From a checkpoint of a small mixture-of-experts model trained on Wikipedia.
Training: a variant of SOAP for the experts, 9672 steps.
Below are experts of layer 8 (counted from 0) of a mixture-of-experts language model. Rows are named router (the router's row for the expert) and show model dimensions 0-127. Each number is 500 + 50 x the weight over its row's rms, rounded and kept within 0 to 999. Numbers have three digits each.
After each expert's rows: "mostly gets" lists some tokens that are sent to it at least half of the time; "raises" lists some tokens whose logits its average output raises strongly, later layers aside. This comes from a sample of Wikipedia text that the model never trained on.

# expert 119
router:591545511521491517517507493489506333463485455501440453530527499465543484523504438464477508530465506505450382410498503542479492538483541461483433527570491565497569479490502581525554508470569505529523464468529574458575406486463501517437482569451561444529494430498481548532516518454496424482566515448476481582483609480515433467442434529488450485515583543490436455432559428377565344535415
mostly gets: "==See", " politician", " techn", " ent", " educ", " architect"
raises: "j", " and", "n", " ", "v", ","

# expert 33
router:584503435491472473498518545549586501494395512416498479548510456466555423512440439569427468458491691484395463500508472488510459536477462572433478486545531486423520478471563509529493564468505553472392485508454468460577441435450435507468395519475604426491561458557450552482525496487432413504500495495486488565536604486481474521401514430486489527522540558507456447467564524470531505464438
mostly gets: " Abd", "akh", " Slov", " Lank", " Raj", "mad"
raises: "av", "ow", "ach", "ind", "am", "up"

# expert 15
router:540531525494482513482522535439498457519510506500493522518493451406566492500470470546475502475481557426431400388567509490585471503505523549487466474530483515453550403497551537473541561518480557509480489468537493529526447429448411502431475524385602457572532559465479591504433533490440480493565567495451429594491560501511442553419563458550546536498574566496493465342493513423560425449393
mostly gets: " due", " acc", " app", " imp", " sec", " clos"
raises: "ility", "ial", "en", "ed", "ed,", "ens"

# expert 109
router:508481556448543462488610433402552484639449452385491463543508537501505447485469484496490497395429545458479493433451510420545479513572489553427501572560514461495542512543511501499539508510572525462474512463505461424485451458493454445507360500456540466540589464521433566589403459483561476473526576573461487536451508483431528501515557504538512426574543580432385442493519484463498503507446
mostly gets: " during", " until", " before", " During", " throughout", "After"
raises: " the", " a", " World"

# expert 37
router:527537572528630531488597541392538406544488532467501498544477477470519522520419487490440574448421636562428441415534536479488472641506470507432485589558503493373519488529521571536521545425452561449524506467463517520537482478505425497492460512525590444505470499516470493471506499515522500496567542526520466605451567549401490450438503524514437493514505519459457453486557501399527530473428
mostly gets: "°N", " Prime", " Supreme", " July", " UTC", " Slov"
raises: "in", "ens", "enc", "ent", "le"

# expert 1
router:505565530444525531505511442489519489521477450469502504517440507429581453566464481530399496505495527397443440398513461476558465554473507487543517532543483551502531431651571560554489539474525521536475482504491508472546514443499467508453462566415605450515523486490478609516470551421469402531541554517532503505482520482513369546446426499476482477433538669473404521471527566471527382499501
mostly gets: " sett", " emb", "zz", "emb", " vill", " sw"
raises: "l", "i", "y", "ab", " ", "ing"

# expert 3
router:532518468476490438539445549490580499564388456430418404566461543473555464598407436563390481414444529510421412486496448513506475515580439558567513522543472443502509421541427535553526509440527488490410473506431450457480382477489491474418429540497536440566532573507503559505482438432540422486493512510449449528516567502519499466444478472536502488527465601411503456498582541497480492491480
mostly gets: " Qu", " Mart", " McK", " Ev", " Fern", " Kenn"
raises: "el", "et", "erm", "ed", "iv", "eter"

# expert 115
router:471552537513514478484555464436482429473513492488512460479520457540559388479497498609504509487398525473513477479526525513547393514500504456468418511531600512496461481529539494495499555461542552370490459550397510461527480454445512499421406568464595463528471412496449498578457433445559370530562625563519461509441563528463478515502521422502537502591519544452372516496571501481531462471486
mostly gets: "es.", "ia.", "\".", "er.", "ing.", "ation."
raises: "\n", " However,", " In", " The", " This", " He"

# expert 116
router:565551484473511504592585513420511487576491517426435416538487431450524477429519540557466503509447510417486497448571554475523546542570483462458490609559537523455512443633468532474575526412485582463478528481532489500454496464406464449445508565435495448535553446562438549591427413451533508484563608513419428522460534552481456523538491518485420521521568521485423498500592508496530475545537
mostly gets: " using", " approximately", " without", " via", " ×", " Density:"
raises: " the", " a", " more", " ", " B"

# expert 61
router:488603487441532469570549470532503473519501579474530466426536524468539477529487527534496513533489517404498497425504465488525523559536495537347499536534538496461609416643520510585553562451528552448483406456500528407446479471419469495391537559422524432517494444476467599559466382511485488483469479496501502529498533407397423528525498464508520477584542530505437437440528475512473453455508
mostly gets: " stone", " five", "teen", " seven", " three", " 1.1"
raises: "-", " in", " ", " b", " d", " times"

# expert 0
router:506491513437547478603621440462544521520477595459506523596505556490527513577524494528387528411364593469499447490543543473525524499532454539466471535509492505491502501571491478532480551469536554434374420474503578457509490472523478433493450667507498452481454487510485547540401431500567462469540535541404472530432500468449499471463515524445456525522548517379448454494526498455507434507542
mostly gets: " won", " took", " went", " returned", " moved", " received"
raises: " the", " se", " second", " his"

# expert 74
router:513549521515509580498523506482578494500495482508464512564506461433530506533435484535460450403457536506482431385545485530538494531475457571468506489574580551421541350479492575520576493521520506428465500467509558412532472486460440437422477562415558474549566542512494546491439440476501453460529540472498432520523525563475419471365546447528523473489494562496452420392503465408427435529397
mostly gets: " acc", " inv", " inf", " rec", " influ", " exc"
raises: "ent", "adium", "ently", "ud", "iff", "id"

# expert 103
router:564533486468520474506463463544575457492386483481451429543587423523587488555433462520447520464423596403419450480458456503448454525499439539488495475564554503504592541551486531520493515396497528444491486497447561512458469450446457449472391515493541403559538498452483552483507422451463415405502537471493511507488538509469467519449570502523501486526553583382405428407546508441545561501549
mostly gets: "í", "á", "ú", "ić", "án", "ó"
raises: "z", "k", "ou", "ov", " of", "en"

# expert 7
router:524469476500521495492588515516520520501376497438492448509447468400542501555425469550464527455429500449405409469544486438463411558479457510430536469541523462486549520501578551503486547492578599476471446433475537485542478466436457402443451652448450417530547487538457481520553507494528527484489542510513427554474527457437384532367490459560527547503501526437492451405506510445539535444516
mostly gets: " Colomb", " Lank", "ik", " Slov", " Serb", " Croat"
raises: "er", "en", "an", "ap", "o", "v"

# expert 10
router:535545628507509501551560456432486424562515534424423484503484474564541452552431526468480519536435609399523430467465480419466444526566464463381495545549521488532561470522483563545513581436528596439455460428468518492564471546496453449455483511493576404528514474514480437467548536452500479419480538603530490565487520493440439412426432472523470503516489544468490380483586525474549486498486
mostly gets: " York", " St.", " Texas", " John", " Carolina", " University"
raises: " and", " B", "s", " L", " M", "–"

# expert 14
router:561593564530510491530552458435545460536420534479452461464515467492550464591511538488473549444375584474420457420507442531530470496574510501515440527535516526510548517516513552536544575451558511490442388467463555481568409526467484474520459505562508465513541438448455447524523464460483492465545517550490523534373518412435482571518483491518365478556575489360508466492520534450545386459450
mostly gets: " team", " Council", " Cup", " Championship", " Museum", " League"
raises: ",", " by", "\n", " and", ".", " when"

# expert 90
router:449509554421574571506581542476548488535434508506413548531521448525501491509409484570465469533482477456443422388571471475610465447522449547483529541525547476443577472565548550525535510519550504518497401484452561547505527491464511369446475562548493515569510530525507532600451498420571514453525528545463480573462552557522410532453435480520502452496575580421442524526507546389468422445501
mostly gets: " do", " co", " go", " dem", " Jo", " So"
raises: "-", "es", "ose", "es,", "os", "-S"

# expert 32
router:485593523456467450539542542410499449538446422445514495545463535354526505539472528607498516480454568449494365461500483578509438512529511472524473527525527456568578468596578513489567533508541527517497443470580504483510487442483486375436481644493575489518543490481476551609496503468501462444560595556456496588490494486467443486492481497461517491512578562453531461451491482411489440530442
mostly gets: " hold", " use", " report", " develop", " stand", " vot"
raises: "ing", "ancy", "ed", "ed,", "s", "ed."

# expert 52
router:532582523413535550581501531463481488547480512428490389517439486421493446530491404530465488495455453455401448401541536502543474562614503493542500634591484574455493497533518564518541557458538506486519481463481460474508468427493492478416499500476526437502499540533489622567436495439487449421529516471453464547528602474480433475468388487538437508540532591522442440517511549489525385533491
mostly gets: " st", " f", " sh", " fl", " ch", " cl"
raises: "urch", "ash", "ame", "av", "ain", " his"

# expert 50
router:607618512469505456623537490469480493497454511506446485489508561445543457556464514474492450453473523490481387425452474547532471523573469472490429504540527490483530448562501543572514560511574558504424374398520558443517412486492458447483500473558474482501458462487419506574515492487472460412539506541553489493492538454448511551516517505496465454481562546326494476495508555493540337436453
mostly gets: " film", " album", " Award", " song", " music", " television"
raises: "s", "b", "s."

# expert 12
router:489557503383451508497474508517568475517464433467465400557541469477445426459413442533471478413495529523357454500549425501484450510542511556521538483566482536503597436523544542555475494482515521536435482383477551435511491469442475459409467545532578415560493521485507586505474468388517361432506478539426518524469587478454438496469555440518495495560481607455459480444511507468535463493519
mostly gets: " Mah", "ā", "zz", "Th", " Kum", "math"
raises: "er", "t", "ta", "ation", "at", "h"

# expert 118
router:507589435549545514540481528446489482520384482380453484542404521417562410530499497466505564428443488514373479501541515517508481519568426585509486557582507488448542417530505525497560530458502499545456482474458484388520477496480463459415486591472497453537494576548442506487486474405525420482516524516478468487457569457517478474446464469574506450592501563473413418436495606505587430501514
mostly gets: " R", " J", " H", " S", " N", " n"
raises: "r.", "ino", "ine", "ine,", "ot", "o."

# expert 69
router:526549555458518382516540474504541448567473530498511492503535434483580494541440439478384493481420557389484416516519423481508458554604521387422550486520532444518488430505526519518485606471585494493417417449547526454541443555401458463482431580490592453584550425507510512529511477478545475428488506533523451512513498476483465462388478504501530509537491560451424465458572509491575529434505
mostly gets: "ford", "ingham", " Hill", "berg", "burg", "wick"
raises: "and", "er", ",", "s", "/", "a"

# expert 44
router:550560477465530486516548532367539468562446490395494483540447453528551461492473511456442521476475545441454478478556535507450559616528383494523440525597508457396515491475484530507578512426562504529423450403457546488530401479428475420485470480541477426532567457502463481531474494449597512508616551544480469546530503485484538526513507528480521501623562526425413475530535530428562449430492
mostly gets: "Scientific", " Kingdom:", " (now", " Albums", " &", " Billboard"
raises: " the", " a", " is", " was", " I"

# expert 20
router:503553561522480559556505540495539494514485448483386442599518470458451462491418428494367466517459474516410417478522476479531514520536493567522518461527531455504556504550514518552438518483553526461489455524438596550553465506483474454426433486485511468593412457525480509531471433414524390432526534546479510564468540510440498413449505511465479492528481649413428474467577594416466417497454
mostly gets: " Le", " re", " Re", " le", " San", " Se"
raises: "ase", "ction", "edom", "af", "ated", "av"

# expert 112
router:552504594481552449556566559405529439533446558458477493501454513523458422551418523545404507437381646506423416428505503448527483521523464503457448554554489444493541471536507535491496529485475539419527523471441561493529454544520517546484471486496538498574507464484506494555493467489574475395556576454432487639409590519494521476516574453488455530544553548411513445472546453473567515547470
mostly gets: " February", " December", " October", " November", " January", " March"
raises: " 4,", " 8,", " 3,", " 12,", " 5,", " 11,"

# expert 85
router:585575514499573473542513534462449429551486502467454453474532479463544471511487492491522485562421496452491475487499438498509485582609428518483388495536518467443538438543566585571592557486550545498510396397555578507540459532447436428503495490475531426612464378529467525501508475405465457510523517486505517577514548550424477565489448526532465497614540545466450530418550476437557434552482
mostly gets: " business", " Social", " Chief", " health", " Research", " non"
raises: " C", " and", "ist", " D", "c", " in"

# expert 94
router:529540512515570488490540485407517459516495583415488423490526530489493439482470526531460468458497535499433408368542459407586430529503436516390489659510533512473589456519543476527524523494571545503543495464429469499457441450528405500502433516479554487544500480461473625472548462500547505405586501537494467575415516529475502473513544455489503496523480631465449420434575476481486512490440
mostly gets: " 21,", " 28,", " 12,", " 15,", " 14,", " 20,"
raises: " ===", "83", "==="

# expert 24
router:483534517457495490527549448417549508543522509439448506552497527470531445486504415542434529445461562472524482394475489426521538551527472479502523488581460504476466481564480451483519550502505562425360451500489539417441482456507472448385417555496515472533557420541401539534436456387497498507537616559354508539492512506537466514485519500486495442501634525421442481493573521477537455427431
mostly gets: " would", " wrote", " tells", " using", " gave", " could"
raises: " other", " others", " those", " many"

# expert 126
router:508596570465637475525530469478520389499468569467481396474486520475490503556529541493469544439463541508447430415524402479558542520580455465431411541508534469536498445573480561481515576461541514438518414377481534450557473527431393486470494516473535468563504446513441513511457463494552487487523581545511529505531552433410431499515483446455404528627582498495482480469525460542495440535516
mostly gets: " population", " research", "ological", " This", " education", " development"
raises: " and", " of", " as"

# expert 67
router:525576512491527502554527502500530499551480476423476476605512484504488506518480442522500511532448515380499434450605480506510549562549468452418521525555509516478588508516494476539486502437558557515399513466506573447548476450453503507477457504431613482569513455404416510511440399484575511540613504549466445576430626580520523507475526502566419395532585508426481434526499529524526406509485
mostly gets: " has", " been", " they", " was", " were", " became"
raises: " st", " ", " s", " p", " t", " c"

# expert 58
router:565546502424542515553567457430489509615456550362500494521469502500505465457489529539381554417482527462523495378568462487560547528533485482482462594523557480416507501512534513517545533457534635454447496452511504477496519399496476470427436523444518429512534438506399590567466502454577492480516599480419452523495519549486455530530499493474472475543518550510406501535635497442498507492453
mostly gets: " about", " around", " among", " across", " throughout", " approximately"
raises: " the", " a", " all"

# expert 80
router:475597532463514488478573451463524424561471513363485485511487572533533452485477462535498523461414492475459498463537489490566531550528459548387462574523608530477495507563528476530579509430589591514478405511475514488507430445428460522453385478463540506540578410508454532500478434475539512483524606600490492543376584498528523509444481419538543466553536506414516443538568512475453467479519
mostly gets: " However,", " season,", " time,", " 2025,", "age.", " later,"
raises: " the", " a", " one", " this", " some", " he"

# expert 6
router:514542484497538442572593531509524377574449545428513408487504558537475449458433492540514540484465555509524404442563429492520542487485456478449454537569603574482527448523482461508472482456561520544420446457432632510492457488433477472452440481422525471592496428443468495429477500510494486509659538493472485612451505521499485513452497435457499451515555583420489485481581572535540468491483
mostly gets: " Preceded", " Born:", " 1993", " 1991", " 1995", " 1987"
raises: " to", ".", " |", " m", " in", ":"

# expert 9
router:582552492517512511520481499549533444543470455517467409525535487511539518483411404503501571532477500439505471475559428540563449609528496461412482489563509457456542431537500552507577540406580541512465443481495531444562440397408505464365472586445518410604486482463502559482459518413440463484518543498468521492533575397436493474522455449513519552551477521482470523401570477401508466470495
mostly gets: "hemat", " pol", "onym", " psych", "ograph", " phys"
raises: "ic", "ian", "ics", "an", "um", "ic,"

# expert 29
router:478502481456527506504488473488535464568439421449439437527562485488477335481430429539433533423496614508440467459536453485427467503555527484470518491588518512443521439473547536628467529518522614523524450454462526439506476493443441468425448555458591425542564540465502530511473482427513451414515537596412501439445522506461466479483529530468518555616493546454459548472547543498508452417469
mostly gets: "zz", " tells", " Singh"
raises: "ely", "hed", "ka", "ale", "ko", "pp"

# expert 35
router:505557492472476453584533483475466472537460516475444505499498531429564466552419498501450435499401531475459476477456477506493449518600473492415439540525577437458510521582548599593522598464526510477437451401509540485473473528488457475481445462547482456517473493487452478553532455469569530360504529542516447490519524469430503497545552506499531490493533660325425483496570609518531446474498
mostly gets: " Love", " Night", " Book", " episode", " You", " Show"
raises: " to", " of", ":", " F", " E", " and"

# expert 65
router:457456477471534499494569521533534544560417450409442384583535478448577434544450473546410504534443584519451465502486426432486436531517439554511523522562539565451593495484517438556477539485500560476497470445425558481550459441477476497421446534501528472521476521529411519484545486457449427494515557554431502543474582517392476532425495529601477526507575617498403482481541529418563551468473
mostly gets: " Hong", " Ah", " Kar", " Moh", " Zh", " Kh"
raises: "ute", "ase", "ament", "ored", "utes", "lear"

# expert 25
router:539585466516553487500490500508544460510467553440462456469453496447564479560524498520497511445484507498374448499535515472487492592613438533507460540551527562448595495523454514496617574486517517436410455411527545424505408482460447440425486502506479408559479574498361482487487383468454399478577511615420504529485536464488517530557438439555482484552511545518446525482534519520542488434495
mostly gets: " (I", " MF", "I", " FW", " FI", " PA"
raises: " (dis", "O", ",", "ie", " (18"

# expert 121
router:585534468489498477563600566481502506545508497551489444544447490511583475481500474535457443488432455483439423463523446509582449515493457549471545615482485553429524485539573498547434651459494506502457482466496463435561443402457425527413498486457541438536487533473448577490513494387578481470499538480470428476498515518451435544437519547521505518529467641449424504465514521445490376419533
mostly gets: " ad", " sp", " ind", " Ad", " red", " sim"
raises: "d", "as", "is", "ist", "ic", "a"

# expert 53
router:512621538492530475543518514460469398547474523476437471468585526471561418511457499598436525459458523461500487386524451477529484465547525477486507507522556516477607489603499479584503529465533542528463414521496587440570463526516465530490481492452521432548565405468471451530514518451437435513523483493503528551453539385463483567465521508515444455449564501387507459400541490397513371436430
mostly gets: " members", " President", " Minister", " member", " director", " coach"
raises: " of", " and", " in", ".", ";", "/"

# expert 88
router:552601472429603542528572435426507489492430589364479419488423474494499536513519463597503477481476571475462475374592494510519488523571497551481497616549568536542574435572512518541534486446526599534488534523442436470484424523516437477453472586560564448538453500484471524550485455460573492479498526492476494540474576488453432533480537577477442520557515579514403537510554530504484463482505
mostly gets: " km", " million", "°N", "°", "″N", " mi)"
raises: " with", " to", ".", " as", "b", " on"

# expert 63
router:507628547444540446553504478451503479492478483493416427498524561438506448588496504532484529460468525473479467418515425493579519553527499501481466532507487487519608491618541546536556618483509575451461406380533547410503408462482426495475495549466454504534499429484428536524479475495438508458483620547506542526503576425483373515552495409484436513517588482476523481493524480454449416539515
mostly gets: " development", " education", " research", " control", " relationship", " services"
raises: " of", " for", " in", " from", " and", " like"

# expert 123
router:557610538492484546529559545488451441550484495478456506584496534404508507549483510515464471471507561480479394429482495549531445605513504430453525540500504484489533376530580561497548540491550561451435438499539544480540462531492475385511494518468570499517560446408454587551417452465500399459511513497437501603432510465524409450489478455470463570454567582504505445474532484380492443534423
mostly gets: " part", " adv", " det", " employ", " aff", " un"
raises: "ed", "ed,", "ed.", "ing", "er", "ance"

# expert 91
router:492552538505506501497500417505562375556503515518474449494493450515575459512430504516407485503476566380498465463458396494460554493563379432438508467591533463457569477539511534535487503469543573424445420485411498489549428531460444504492394548458547439609578515495481462485516406484506481508545552526493509535409515465480503472448584475564467436515541597437469413498566503547563477502506
mostly gets: " David", " Jr.", " Thomas", " John", " Michael", " George"
raises: ",", " and", "-", "\n", " (", " of"

# expert 21
router:466545544480530486583551473447544473562509468490473447533542484479495335487420454538517488439490584421507514454477398481444561515561499515420487508533552499451488490532523518592504541442528596502469396485462533477535480500455495467452426551448541422575545480533498447572443486416533502431497553615431472493353495521453491485523472486503502459596505512483479461445545505532592409406487
mostly gets: " tells", " family.", " him.", " her.", " War.", "y."
raises: ",", " for", " and"

# expert 73
router:552575470459497504577493427543523439496495464485467405495530445434516499464447389602495542490520478450497471480545425521556428544510454501422432528515482474488575378583440554506505548458548505459507508489504519403533454438391483438477479522451506393602494486456519493448467517377538473449485507499422475512491563454392411486514505412563490492609522564467443432439526494455514484510514
mostly gets: "Scientific", "idae", "Species", " Phylum:", " Binomial", "ropoda"
raises: "is", "at", "an", "ic", "ist", "id"

# expert 23
router:485602521529477524516516492424540456470475466409501495561488562527555465516433567436535489477448519561339421478577510380479472508485485571548472533501558542458547440613467485509529568488586532479430518411473509466489433522416475404475469576495511460573513432449457560504536413476535430406524534539465530508524506456544547480464518480485462511539479558450433468440590497486430468410536
mostly gets: " (200", " (201", "–", " (", " 199", " ["
raises: "5", "7", "3.", "rel", "8", "view"

# expert 75
router:495551527430494523541472447481513462560462491498463380508559472491484369517366419543459470441485587497434495497590424480466471565599521541528478482536492525519533482522527593574420545494497550534446453463511485412514486455481411481457495532508595447543543510462495598453496439469543447446513481584394517509431563512456461461435484497513558457574498580497452490452504560445543460397536
mostly gets: "zz", "с", "в", "р"
raises: "ire", "iro", "vis", "rance", "aker", "iel"

# expert 18
router:468556546520496488536569508407517447526424451498416482504543524511532424482491537608478514511409517463471520466525510499563472549503473475465430526562624541489505497581561580518517567443624533427487486483418562455477473495466518456419401560519520421573541447425458448572465414454536418497582580487521435490474580455529517548488517493509548446577538523452483448478555571508520409548468
mostly gets: ").", "\".", "ing.", " ===", "ation.", "ed."
raises: "\n", " ", " The", " This", " S", " F"

# expert 71
router:515545474454485513511572419431509423557427466461508445568542496462510490518488501546438465465481499415508478489475461450543489460523450528476463548537498488460510499573487472592569597519581520434479534471545558482435496532448360438447491557488634467565516419434448601511532498493550451485510509565405483485446515479418414523513559519520503387517507576410369508523542502487484484544415
mostly gets: " each", " under", " After", " without", " one", " never"
raises: " the", " in", " a", " m", "-", " M"

# expert 92
router:490552561512508483460504517488534456552405597503471492485513472468486447577435425471341526512486519445398472516501402481493536523537492520448511475560511419528562457495497569541503549422576538424415472484467530391518489504461445503471356565427500463594495452467515428516509460484537477487522548506513511491445539504413373552450462496465526524538578505426470498529619558437478513513539
mostly gets: "ians", "ins", "ters", " Jones", " Animalia", "kins"
raises: "'", "’", "ky", "ki"

# expert 49
router:580533513470526487532503486480484447514427538505373480532536463432528419495495495451485500504499515490484469404461406502445482572594483457422368530519530464453569416526528586540512590461566523458495387432456533477576456454429384476453473484466473505546488466519411502546482487439539490488477515504496489611545525509440476483470512517499488480593586513446412439414514494519550407436435
mostly gets: "ological", " political", " military", " public", " social", " civil"
raises: " and", "ist", " the", "-"

# expert 114
router:518513502452523499491554502399581451585496486370466473528503569518506441479508436490516538404478515447516475385458456447542492526512467561447474510519561463497496483513517494524528519497587533481399422398496481429480440384478492452470332568507508476527570441555402550569409453469556493500524533585395544526466515524450496487477503521506533439593556530456420472456544492504509477469478
mostly gets: " during", " However,", " because", " when", " while", " where"
raises: " the", " more", " R", " a", " S"

# expert 95
router:548575561488562524506501496388506487507414534403472503482450442480540441513475409475487463513397502511435364429577525547529438593540521527540433519527513530435498516532522567531617549470524529525448431489516510431482435534520482522477483551456560476554523508475520622530531535434509477401503546484466505576541577454499494474480428493541417503603539532512474444411537498438463386536473
mostly gets: " dec", " comp", " exp", " techn", " mat", " min"
raises: "re", "ied", "r", "ib", "od", "red"

# expert 26
router:560546511496572448515548499458596423525477524395462388445460493462576490589510523504474543396447579482445468541533497442469510615581481552543466513553613511439567472505458527566555536473490517511398439422451507412554406467486442491440462524469499416551544567507372433509457443489513428524559510574467464563498511442480499531539501463569512513528507548501499500527534509510527452433522
mostly gets: "FA", " MF", "CA", " FC", " DF", "AS"
raises: "C", "L", "S", "H", "G", "D"

# expert 84
router:555569603474487503636510532463579536564481555501490420581486530492489525569498527500452501467363496502463450444528501478471423577533451531527555475583533519481575478453492558556474555417466495513520522501474535392568405537431427502442400563482516385579571474574472599508502505506532402465559489473513500490486509512519450475413442512489535534468504536469512418491537492453512410458495
mostly gets: "-h", "ch", "eh", "rif", " Master", "gh"
raises: "ur", "u", "ame", "aus", "am", "ens"

# expert 99
router:589563506454505521530647545523563518563477466520522472556453465415538497595464471538460500559493572487495454496579503487600448578601426606510481554528528533503576460499580506570406558421504505471506424444516465418514454489456464519433460595530478481535502386594492495479438494413461486450536557500437481533515548511493504506494469477446507553481520590489460507452471512421509392493469
mostly gets: " tem", " stand", " cas", " cut", " bas", " nam"
raises: "in", "ad", "inal", "ag", "ade", "b"

# expert 102
router:509581471549524486529549527496521518602439460414497464603491526549502487559496427531523527427496479391506456473496552453580538592585524501449474548555501509404574516558513523562424547454579545493380449463520519442477482516461504474456475526461555497545495475450438566583407373507583463481583591516403490549444556536499436438517541482519421474507596516446505473506501487481549490492510
mostly gets: " was", " is", " have", " has", " are", " been"
raises: " a", " part", " one", " an", " not", " the"

# expert 66
router:452556487464557522517546510414495453531413487362463450483490600485586430467413426517492442468402476461430496398541502431451576493522500561369449559530496461418507485524454484515557494382588535455507388444437463502534456443428450507493444482438580459532587486460476488491490457477475513459571519542459446523439512498529493511471511469545538466549562503461514461517562444481548465447484
mostly gets: "s,", "),", "ing,", "y,", "e,", "o,"
raises: " and", " the", " in", " which", " but", " a"

# expert 98
router:540511454437468506562474494515537460579462559449516439546555477488553478494462430512436561460450555372434400499534480447461470565509474441502539492516462485468545478498509598528549540493534497508415479499441477479497369528473459522459410612438572357674584484478475587529540487439533488483494510474529460504504503459485461542416470478532494436529485576489442466545576511470521502433505
mostly gets: "ić", "ović", "berg", "š", "č", "heim"
raises: ",", "y", "os", "is"

# expert 110
router:614495509494553575544672542443585464564494468535454493515494410461589489503490518530402504523450559476488470493544539529486468545553469551489469597496486498427471417510522441529505588415536552460497462497482550507546480545497405464546437519559523422545533445552517526562548445517536492489580542522457465544420574416457499592438502504513532447516545560382490519449545445426480468457529
mostly gets: "|---|---|---|---|", "|---|---|---|---|---|---|", " Apps", "|---|---|---|---|---|", "----", " champion"
raises: "ilities", "stra", "bre"

# expert 59
router:562547460504456515586497452516585477520479454436460397507537499448585484483457425555449475487494569464459436465554490486507435549539465534500495559565483546486612402529437577558474567436527521439496504470527515450522508450427474537511511516542579420541460502494515536467471516364487395420571478467463498502490569553439406543406518418509491506525507609434442462447480479379484511487514
mostly gets: " ar", " Tor", " Fer", " Fran", " Lor", " Ar"
raises: "so", "qu", "ra", "x", "im", "ston"